{"hidden_size": 512, "experts_per_token": 4, "d_expert": 64, "d_shared_expert": 0, "hidden_act": "swiglu", "moe_layers": [1, 2, 3, 4, 5, 6, 7, 8, 9, 10, 11, 12, 13], "router_score": "softmax", "balance_loss": 0.00012, "init_std_router": 0.0315, "vocab_size": 32000, "norm": "rmsnorm", "beta1": 0.95, "dataset": "wikipedia_en"}
Below are experts of layer 3 (counted from 0) of a mixture-of-experts language model. Rows are named gate (a neuron's input weights, with its number), up (a neuron's input weights, with its number), down (a neuron's output weights, with its number) and show model dimensions 256-383. Each number is 500 + 25 x the weight over its row's rms, rounded and kept within 0 to 999. Numbers have three digits each.
Before each expert's rows: "comes before" lists some tokens at least twice as common just after its tokens as in all text. This comes from a sample of Wikipedia text that the model never trained on. Tokens count by the router's weight.

# expert 25
comes before: " |", ",", ".", "th", ")", ";"
gate0:517494492466503506488534508531479531495511524457488503475507549511466538470511463520518537549495471497539499488516456494518490518528501494467479540486513540497454493498558495474521467509516542477517487536473462545478456459509513493515496490486500470499519504481539478515537508502512459528495505486480523478534512491531552470543491462501483523510472474475498525487507551470478462496509
up0:483480506500487474506520516488485517529495482482522473517496559535443539499499452526525551468479525503521528508534494490518497505489490515480514520500491512489482486552488480500451439496513494474518518507525524509529465524461527500482491475486488462503502495496468506503429489487515525487479482467511469517448493458498542465493499494520498474523476521453514486527503503504486493482494
down0:501509489473451532488513528525499500518511532543460511489505471504512496474535474511475519524504477484485527494486532480516491494508470530515509475513490532498527470497480526515494529524488495475513461539476480488495503492422536469513498496554536540536511494460516494488495530471445476462417433495515566514534576473480561419524509496504497525495536538527505462497571532507582457506516

# expert 50
comes before: "-", "\n", "|", "==", "=", " of"
gate0:570496485543506438480482514520490467516472509489507514519535498527481499505509494532535488476495538475553508525502507503507506482480532474538515523480509474499505507550540495498523466458491488532486450526515543478516467556523502466502510509503541516496517536519488459535496450546545479502481514474507464506530470478462497515554482455526469541485501519515519475521484498513485510530458
up0:505499538481518547467447483526547476507525487535476518538466498529462474527529508485532537494507490469525514485542491483507504506506521490463487535503520521473487526526502492541478531496494491526468512486514480504526538518523566518535498467478518498513522512483467531475458463503485486530486537496516542518486524509490510488521522498528488461563493479509495516468552487486515481542486
down0:530482504490570459511496518565501521542511506513541485516504505538481484499483511530474505518519471491500494491497528533508504515515502486487506496499513465500516494528498527499453477516493504517473490507471519504475476494466494493530504504496532549484481520471515504498497451492545509481516507498506459520500524495465480451507461482498480538496505523488528492531508513514543464507492

# expert 46
comes before: " |", ";", " Racing", " (7", " (8", " m"
gate0:542470503524507544571486502510486511527520492485473516514463507440498495527458532521516469485498485478546505478476496475504520517489543514481509493481521489526522526469515527485451531484505493470477493539504518486524482488483540512493507475512540499520486448512530502537521490519544478531493478472525508478490526509519498500502481516508512501493475517485469477480533423554478529510524
up0:497469528492480503522473494499441508513486528487499486438503520514462510493521485519467493495469521568496520534475461574549465503503468510507492487506459512488474465514505518479517480476516517521530515498483530514542495523502544517512534495526509475459508533532481526495484465532548510544474491471458480482549494531481459523508510458475488472533469540524468510480531490469491509531523
down0:488541476512547520534488547496476479540518498514495461471435508479507498495530515503474475519490503552556512500541473505504522479507503467514531522535536505522497493523441473506502489497498513520523508445537526556514510445536496486449489525470563464523446498507429545484508474536504495498518537500513502488537545535464452484491534453496475511484511509536509505501516484511466556486462

# expert 10
comes before: " of", ".", ",", " in", " and", " to"
gate0:477573482484521467505482450491501508547532471515519475496500480470493469497488503468477538516482511504493484496536484462502545517509491506522464527488508514499521535462506465517461455523523501511541533525501493525498515473526503508531508500520501539495505498525527487537546497512447496507487459544476531540516483508525497524455490511493494493531483528535476476532503491478538484533507
up0:491455490472526496481490458501522538498481563495455487492509489502505533473488477521511515523503545469458494493477511486518500457488498482468503458470517469506467462500531501513546494521469508477480528468520497518481509445485510462524522461528517497485505511463501469519514489517513504485528523476427492489555484519510492462459481525464531512491443526509473528489528514465497498532502
down0:506467471491493541496520517530485486491544497482520471523501514505474497491517520545485473487512509512547536504458498456509482478431492462540523493504492540530500503506476547525496494433541527460505498473516481516492538504461435468487493472501485528493513494523502506461525506502481452507489477516512473485546463516522516506480471462462514517486488492486552494465463484500508500562517

# expert 59
comes before: ",", "'", " (", " was", " =", ";"
gate0:513487503525510549482509505496508513510508528484461507496520493495502488511511524478559528499511459502500496490490536519504531472510513490514485488487455478529491449475480479503460510484479464441544464480500507500545507528492485509487441518529503485485550479480487511490473472519502503477501505463467458513481480510484482481506532507540515476532485474446483504457488499494532464511526
up0:491508496491445496449497500473541485484481476511514520476490493506479537495506503508485483526497482479473510465529511504519487507510450502567524520509454487504482464483525491469588488508484477491476529461494508496511520523465465502505496525492512471496471531463495474492546518505463507521469490476459499495494490488503526454536539495456469512473440488494490518526511532530493501491457
down0:475496513493491512448522515534459504526495476477511480466539500485476439498490489508516484487509566488475478516531481509472517510476506498542510449504525468465450474463458501482533481482488524527476474481512505541462492515503441535498481517492522463494488529511505501531522488489535499503477498489468503510484492498484457504524498519518477508497478444483523533491511529515445518529461

# expert 34
comes before: "|", "-", "\n", "---|---|---|---|", "|---|---|", "|---|"
gate0:495508528498475513466501497476484511507536478522508524571480508500506482481461464493468492554497525494504466487453518491484472510502507490475525506487478521497503483493464468533515494451517531596491492516535515503495553521502452545450532451505523505523501522478498520514521507532450461527464518467523482516490455470520460495504550505527493465477528540481482501487514500541519472511488
up0:485512503553504503481484543513504477497465455525479549569529489516510496496507477476466455520502503491466506494450509537456506513551535549528476529501489497519525478482538507523499532504503463484525462504490497520522500488454474457474532480542541487530521515531526489524484500529487523478455478496503536535490470498503505475461533486510485477559549569450437459479528490479484477479543
down0:458484525510479488485475521468526526509494478498522487510504535495517520551486478513467485523510470478515510491488464495484485487466468502496513580438462450472485521493469512524533533557509487505484473477477489558514480467502502518503508524506476553522557475448525461461483504500503530510535489509537473537503513442481488529484517488472429464556539495514499460476503509462489519491478

# expert 57
comes before: " |", ")", ";", "}", " km", " (7"
gate0:529534505442467475487464501485504505516510453485494553464529512492505474538508530425521470486513520466485502497519519526470507543538473472502493544524481496510451491494502507521466474519464519513527487454443480482485497499480463523514474538502481454502492449501532521545551496504492490516509480488447491502478470530542506485502523487515495493472484476478537504481475516515482498501494
up0:527494528475485464497508492492528541496466499489469469478520518497494484530510477480514520520473464462532547531517512511498529492522533498471510505461521507539538527512487462461497524503506444480535514477528524498544504512514494495484495450490519530495510497473480509496468505504504516522501510448520485466500477526490506468461531491491455490516508517474475488555495468504479483506508
down0:493545530495511517517516524504553535481493510448498498516515511540511499522500498454507499468491512544504486505492473492507517489510490493523537469500457497515475470506539527481511507477498529485527493479507551502523485509532504487512526480464487481514498540477508471533472487498464521496475522494499472449491485514519500486503487505488525512534511481489506464552510457474475517524540

# expert 48
comes before: " of", "s", " and", " is", " that", "th"
gate0:532477508453492443533516494458507510539545497458533511537496506538456523495521447536489472497492520457492472516489483518489480500477498461502538485536495525489506517522472474548494521499495529487509527462481449507504486521512518479515534479541535447502456504512491476502450491500503486542512514470492496478492521506511527470462419486484516499540535491550513483509508515462505498534508
up0:482485495525536526513503457499455473442503523512520528514498467475462438489504514489525481486498501492482548482474458488550538459462470540517516503470524522464488501485506499494500477467513504521495473439536510479520490497462526453483493520542486549463479512439457500522479505475490502433527530533489526507524492487522477516544491521507497457501528479528469526526528485468507526443506
down0:496525527487507540491532521481488501460495524488520514503521516499518523493474487502502485481522462490538532480520482501508495505505442506516449515464561539541466557508512527487510488459560465498502480500499514484518568551536493484455524515509521480508511494477506468467505512532471444495445507523458526508511536512522559506497501512484481485503482487502466481513504493497479502512480

# expert 36
comes before: "\n", " The", " He", " It", ",", "."
gate0:495465452484501473486528545468523556475520474469507522492503481510478496478499504524528550490505530512506501527499498531500481527499521519468511509517505533477489498522497461488505509462508513494483452501512504482443484495566486464503502528519497496462447481487474559472502474513502506499525464558493519473537500445515494529520515510524540513516508526485510530500523497513558486537478
up0:512507513498505440543504502493520491516500517484493471494510526524480498475469490489496502548491496539533528524539484492507486457505495461453488527472485514514518484490537496494501511495464500534515497491495513532465472536466500480494490523480508465550462500497483504505479482461470497496506504494509482506488511540493525462479473509481520487464463506514502521552563506499497486521440
down0:517556503513497505520477514445489489510495477486465502480463476502508511456466504489509526507490490502510496516425519540489506486517490536479491527505497473541480500474517473534521477532445525507455537505508498500487496495518462516451538491516494463549477523537469507530487487501493483482497460483474488477491515520463516473487486534524502509463501515495516500510526506499481502514523

# expert 17
comes before: "\n", "==", "The", "|", "===", "-"
gate0:503438474525505461517545510526482523553564548524503515502513529507521525490442503502509542545477442487477493489504523483506531492535518527505525484517492473506494510472523488491494503533525493493497478496502469469538494483484515530505494519504477479483497500488521514493532498527511507471493489517508469489501519512486495486517527489540538533467488540497458503441512532509510499491479
up0:498462461539535516495469500519476499461500484518510452465474476511470496474446479521521499503491492500512500483468526514501497512524515509498494521497535492512506483492515509476514527505469515507480488526535489509508499519515527510498529488487536505463518494531510515522551494513553481489491474507497520471540520527499510476532488545497478433487497471512512507524523456474507515490492
down0:503501488514477521512530531489523487512446511498495492508530509509471493502479494493430522492486524516498565447512490448471503499466481490511508473466489515503489476488473490527513505502465505506536508457480525480526487500526488508531501516481511450473475500498479471508535457521479535506511488503545493498469513493488522509498507521479499513504545472478478471494502493529473461517504

# expert 8
comes before: " to", " that", " of", " as", "ly", " \""
gate0:501471481472497491513488484502511476506540487507473487518524503485487482480472515519499484456519514500525523481507497480528500498474521469465490491537517514554466508496470492544523480495493497529467515506551516483461522478496521524507515491476454496436507516467542484471518489515475495524496439505523515488514484522544526482519504521501517430473486504476481514550522494505441475539478
up0:528541498471465486473532472481489514560552515529518528479510513510532517459502532473536505495493505489510509484481496490502492486523485505520433499496437529520487519525501503516514518528468510506485474529501525469500535499485502514512508494509519499530494479500485484512516543511482511514543501471479481483492449494482510514486491459480470478468511499490511486506529499484467518508494
down0:527471471475485449479467480524472489515547444512514480487531513490536502473519503511515512534460491504482526478501508517498484486517506496476472479499476535495450537526523516538486526472488475526516456506495481502470467530504514499455466479534501563525507459487497533502514529496535484501510500511462481514503497489463477510512552540522469489487464475485526491468500485499534495454530

# expert 54
comes before: " |", ":", " Kingdom", "N", " election", " Class"
gate0:513479507521506494486496486514524463493487451501468503496486486532480475467507451512482516470508510506528525487506469457519531479528509525544497450480506488467474497493518449441471531497491527512482491521516518504453523528466512501486500487493502539445486518468508481461554483511519470472489534542505486462504507565543533515484567458564480516513546530511460485455422513486548529520449
up0:524452534489529482495506514521532481519501490470501499500510515470492490478492507488505479478523491515513490513472504546511473475546492522465508521532524557492513473520529501528480495493544500486489478471513513467497477489450522519506513484511519492513486497504492492426476471490503521489477525495516444495493468522515492535459502485475476496490530519467482488529535521517538509473519
down0:499477515508470484502488541459529476511476446508523499475554496500506423503498485478480518534464520561501474515486494560528504478481495547489478559536522490486541485473536448501480483491496496540487518477447511499483528491526517477522501482467529475494489512520516515460522490516478519476519514505513469525489477508504560497497467501533520515502500515473493508509519498499519526529505

# expert 38
comes before: " ", "\n", " 1", " 2", " 3", " 0"
gate0:550500493497488486512513516485483496526536532495437518536485551488480524483461526541506566515460499483473457524493495512514484517489536485535512499526490468509449517504491511490481509500491540530505514469529461501508469534516448536462477517484494502493534488456459492501477500487520506499469558497548493463491495500516513480466481528465453497512480496525531455482519509476526509471498
up0:491506502545523473547522514482451492506510546490484515458482520538496501520485464500480485542514544520505471475554479523518460495482516517512487480487514525464533484500510467487524502504498465504549522511499486481497487502516524516537535512504490523493509500539472507480506560450538488459487467512499539528527503472492451521536470495450507504499480512494548482503467460513503529424506
down0:510477536482487498464498519501506483486502519526488524459467501500491483516503451477559454468510495493469520506497530458504514472491505523512479479501515503503529461480516534466519521501538494482536480495520464462529427489535436465468494471495473530468461511552480507514480480481502546471509470514461506519487499463533521544515507516467520498488504549485490530498432516530563511533557

# expert 56
comes before: " was", " is", " be", " not", " had", " were"
gate0:472490502514518518501511491501461503493529475499486541507445549495515501534456508485527518515500506467536500485520489520534552522517483509483519463462500497456498486537534499467519506499501474503521456526498504493500485483479471474493519486485497512492501518490490490519516498460520499505494505514519461519504470524530523494539490500516490502428478504507469523528472484473509540484534
up0:493510520524535527489503493514493529488544514476459483515503482504494502472511476451500495530505488506539521492484484529531487500506502461469465496536477481503469480525497462555482526521538489498525512483532490467486526507509486488492488514527468512504489490483509463526501521511466498520488476482508516472520544460504556537502523525475473526481469516521516489498524486481474492482472
down0:512473519554477507525473489450478487516486506456524505475462484491534507543522537535522475436507525484471515539537494438478484474516512529507532512450516490512482568502503500532465503496512513488517557545496448536516513495493541467509507490559492492485480519480466494473559531485526535468495508519526492505516507490516484467440504477514483494535459480534515507498532537528484477475482

# expert 18
comes before: "\n", " 0", " ", " 1", " /", " 2"
gate0:508491529437491520487497502444512499534478537494502469567528503497473505489474488528480513499492474495543491520520477445484516474468508488445486511507461516484512477465501482513522449449455465524529492495478500518482485487502489461545488531521485493517542577484514453527459480503475519496524465472487502509499492531505532513518484507501506522510483519509511506485520517516527537496459
up0:492502474513503497539525502494532494558535520502509481522499507493511490525512499471498530534516439428465492506466515495506482514516521502491472479512508510485523539561468491479494482516476492499475501505506523508526472542504487537472556506486535488526514461488510483469502550488485473509524489531515464497511490495507497506489517441484479531503487497487486487540496506489446515513520
down0:481470534553522492450507458512495486487492457496496517499490518495502525523542499484514487484540535463448530489533525483500529480497515468485499535478489465492513513443511481497484519500512498468458489499475511502491477495539546502527480497498524503503500473461499518494579533498520500475498493468491493444510544497536525551494488522489445483511512492493463499492492476525492525533458

# expert 31
comes before: " and", " which", " but", " the", " including", " a"
gate0:516490462514463513510479488528507461506470526501480528546478480506517495517524529522510526491485486533487510523462455549474456461494454477519518507508507525502489473543489520509495514487469518478485511502493531502494494516506479505528484536501516500521528478498479482509501515528469515491508505557481526495507477530445450527472492535456526479503516473472505487495485482492530536525508
up0:471526488494498528543527500463476509498460534544505511520525488503506481531497516535491561496501492446499503482519499469400494483496483476507502484495547478523475492563471505516511501517470507538468492473466529512480530525500492501506474524508457458512499456510533484521469536547495472526492517524479522461521473503526454493503497506519527477442469530479501501494498521459463472511519
down0:513527484483470473528502487513466533545488482515478506512519484519499457489475520515513481442495473467507531506520489512518482461485500499484456488482509527489516487466535539511476509508472479521500545510479509434503497541508516443554492477529548490530520477489486549458502518521506452466483527541483509528525459520510472488539517487511534563489511518475440460490524487534489451514507

# expert 52
comes before: " |", ";", ")", " USA", " Party", " F"
gate0:491489489487535523520444529494512540516570525523518463469505510523501511475501548498486537515495510501489496467503489538445491494532542525482535459528524478513498560491514480494518482516455521504544495506562466473487506492468521480546544443506499495465508475496518507481480503476500514510478470459493484457499507511482476432498474468524477509475493511529533506556478506503482471548483
up0:498525476465423486497505487446484501477501498507496520493459499553489501565510504516520507499500522488530521501457483523505498493528476541486517499530547532517518500502478478489496528452506500520517493477523526509540490493508452557512469505491477491516528495464478543479482482479526556493504497464459495525521501495494508510515495501505508501495493505465510492529439516520520495492513
down0:497431519454515521498525497494536522484498502497508495500497502484503465467501544483532515462507509523490483478517489459552497455472510515494514484541518534477519497504522524496476474519493521509500502483522483505464511562460495479511499488515558519493516485513507521469507531487510475490500534514493482532504462512525529528493501532525466511486535497574537528473484468518538531495518

# expert 40
comes before: " of", ".", ",", "s", " and", " in"
gate0:461494515479524498526527462499467508496494460487466514501470501521448506480447503522481465546494514462507472497519467467510500536523474511518484504482494496462465511512509567488487502516464507538481490471489453491507529526471467487510496492516523556518484475494455552477511532458509534523505466472494534517455513499515506463538505478453465491487507508508503508472521523508478490495450
up0:509533512485450511473500527551532500497496463520513492499508487491490484486473558495478479481516475501485498496465497521515520482485572474531526504509487479472500520506473520507498494511544503505474536504507481560466529542553489513480518497470504494524478535539506512450513501511530502480488457446494511507534488469497492483514490446503474478500535520425476470493481472510451490498470
down0:507525487495532506504503530480502494524476492491498487523498499492488522474495484501525490552539508494499442510499492495517472482530490438498529486448464477541488497482493514526498492491495470537512476527494521536519551503482550484510500492502512480488487491502491517496495461490492520501472514502477508510506505498509518460507460490497501517513475492497472513529486434467518531488455

# expert 55
comes before: ":", " by", "ed", " of", " been", "=="
gate0:472493514480477467486501498541490499501481463451513495514526501498477520497449522530468520484469518469553521463513507495499551510466531527535492500510515530533492481484538457526479463498522547517505535486492516505497463495499489498461491500520533466514507494487490513563481460535516455541492491494501532493532475529497498507475491483482515496516496528500558513486494480487469497489453
up0:514534506504525500482492546501508460487519486519512486466513464556531514521481516481439547480528500535516482535522480528550537516503521509517475487473509509576498492501535517482487511457542530472485516542511548505524508486499500490521502518471485476527490525480491520525476502518499530489511494514486473503535472508537459558524545480544474500505444445491490462491532519486515452498494
down0:495505477513523503489531538520501484501506511521499475515526513478498498484485479441478526461483489480519458495494557518504516453513468514509523501492549494557472505554499516543485492505535489525458495540550539530448532548480521476547491505516509503493510470521544486487505489520499499505517486496503458509534500500512549475529512484482510497500519487522528514524523520530494493501478

# expert 14
comes before: "==", " of", ",", " ==", " were", " population"
gate0:523497515485476495508520507494475506496507517521518506488475493505527543507469484536482503547499530494529502483508500509516541482514514529498468466464547484532526505451452478496513502504509527528551497539487481486485537472482502484497530482503538511460515521494529500472555517543520507506549526503501478497494520514520506490533512485499513531504490505508501508470544479515508525519497
up0:493463508514519544483513529499502494492496539479501498461474533506533485438526437529486453501444499506501455488535493526500462480521510490490495520508522463502485475472490509461499507467518505491491481483479471500507478495426547498487489514495527508528509508540508472470498471491529512472526511497499459481496510509516517489502503473510488476508498494497496515523468532468484493501473
down0:552516442521526468544476516509515552501523492506489518519531476477492526479449524458503472472509461548509584508504505529476489516490494549521512500480497486504483507500508494524515493512491462533493497486510498477523480493540478473486501479482457521525508471475503491474481456469505502502499478468464489512450515461518468514499487488465455479503464470478512494488474453477548450510530

# expert 43
comes before: " to", " the", " a", " in", " by", " as"
gate0:518542499484519521471485520484525468523489520502483487467503483557494523453496472498529485467513498493507497469452522515494527508460501475464527528492508510498501505516538521518481464524479487559491499551506497517449500487491513481528527513514523543508505504466495514485517430483500487496497503437469478477493500483494515481486504476524488469491478485533530515479491507491481511451464
up0:470456481515494550465534493471492530463552471490496476495432470484525469469503520474497516461468461510518506502529491522498518467505475545498494513531492531527496534500508499492501526483493478476475509541518515480474518493451489518527488501503491497479437515517478507502479503515482539495507492452508480559537508479510488504494502445518520485512492523507534517464487518540493502517463
down0:521493519490490470459487503472500468452550555488519504523514453524492481528534500503450491481495504487486523518465494487494501505524461481528498462528514493529517557468528511488506521488501502516522492558508462496460459496506547497534487486465466507510496470491485495464491508485460481516534524516482472507503487503446480507424519476540447496494468484477526509463519544496493462515530

# expert 58
comes before: "\n", " The", " In", " He", " It", "S"
gate0:500481516490477466519510528494494503547502500489511467476509480480507485521517510544454479532484499507559494522522493492468457534460479447512476488463520492495503490542520487501470501537481483493530501518450485514481522483501524484495490514482459509481486522499511480459491528512480450518507473508494491548428528462486545526494498483476565496478483505493529543490538484516542496507499
up0:531500551537485472523550523478487510479476531536517543526498504500472495533510486521486520494552492515485514440479507562536512488508534541505481508503523509506526507516504510498470467477513498457528492509555479471511470482513493540495486481529514499542499528497451483477502504500515532530488479502520507484497501513549501556504498481527544506479493490479519508522467476500522499487496
down0:509479494516505505507519489513507486501490496512499448509497479527481497521486517472482514472505491533497496471557504521497501540534464503498525477529494485493488461516499509528436495488503476489493512478485473466477501492488529511477469507462500465517497508499504472482490482483501471500503495493503517480495486498509489513500461463477472513498496516519492516492505511535499469414523

# expert 4
comes before: ":", " ", " MPC", " Born", " Location", "·"
gate0:512522466459521498505511539512483484485511490519476490481524550476519517505498481510484490486498497495487507530517485516497469520494494491511507513528534499524529514476484486495494521465504497480521506499476502517470509515515469498487475491515547472547470467472537509515511535499453509536521459517501467519481519452495529487521462510485529557465502516464454545486485512481502538535543
up0:494530465510484501487470520521513528537511484472541482542471487506526481479443474501501523510450508493518443470473516472483527476532483491494494488506440564497492553516529507516534520463479515535497495473514482515523515473476482500500453544505507499514459483491525518521533486524485516500490506478513443526485497526526514519469494487522532495491490527537489495486489513490530498532485
down0:462527470527494470506496511538513522496521531526489507543492528544489498506511518492534505496503468515471502487439513432467469515493517531543494538501473494509514533520498522434437473516512480496520514499503482538495482415497525497549523505524521519442527475501488495559482487523497540546535538479535497476464461496519506513505509471557467502536486488518525465527498515483500491503484

# expert 47
comes before: " ", "\n", " 0", " •", " Candidate", " 1"
gate0:520453483489528526527512486484516486514546546491508500519506516549489472513505461508529499482475506508470495499473488514511500510547471464536505473479507499531504472518515486500530494448500500523553525477543496470484532547500465486483516547523540523513482498525479515515496499504511495489517467533503483484513582479509470526508459499512508488495505536519512496516512477514548531487477
up0:488490529485513494531542475487502507504491514483497509456569534515520525518501465461464473497541533491485469491461471518511517554488480502476489501498504525465500481480517487484465491508515537505466532487544530489503554531511495524489532500515508455515477483516479509464523471510510530548511467515493472461486494475470510531522494462551470497488494542517488556532482469508493497487505
down0:457480451479488460505490511496536485474525486496510524489492528475492466484526484505515504502537519523497508492502479490466499450490500516474493522483497522493505511543506523479489542480539476470486473497493509527511509525511489540485498500462507511503486474513523467465523465512479490450528476508527490489515469480484528524538467461517541486517421501480542472529524526492519517471497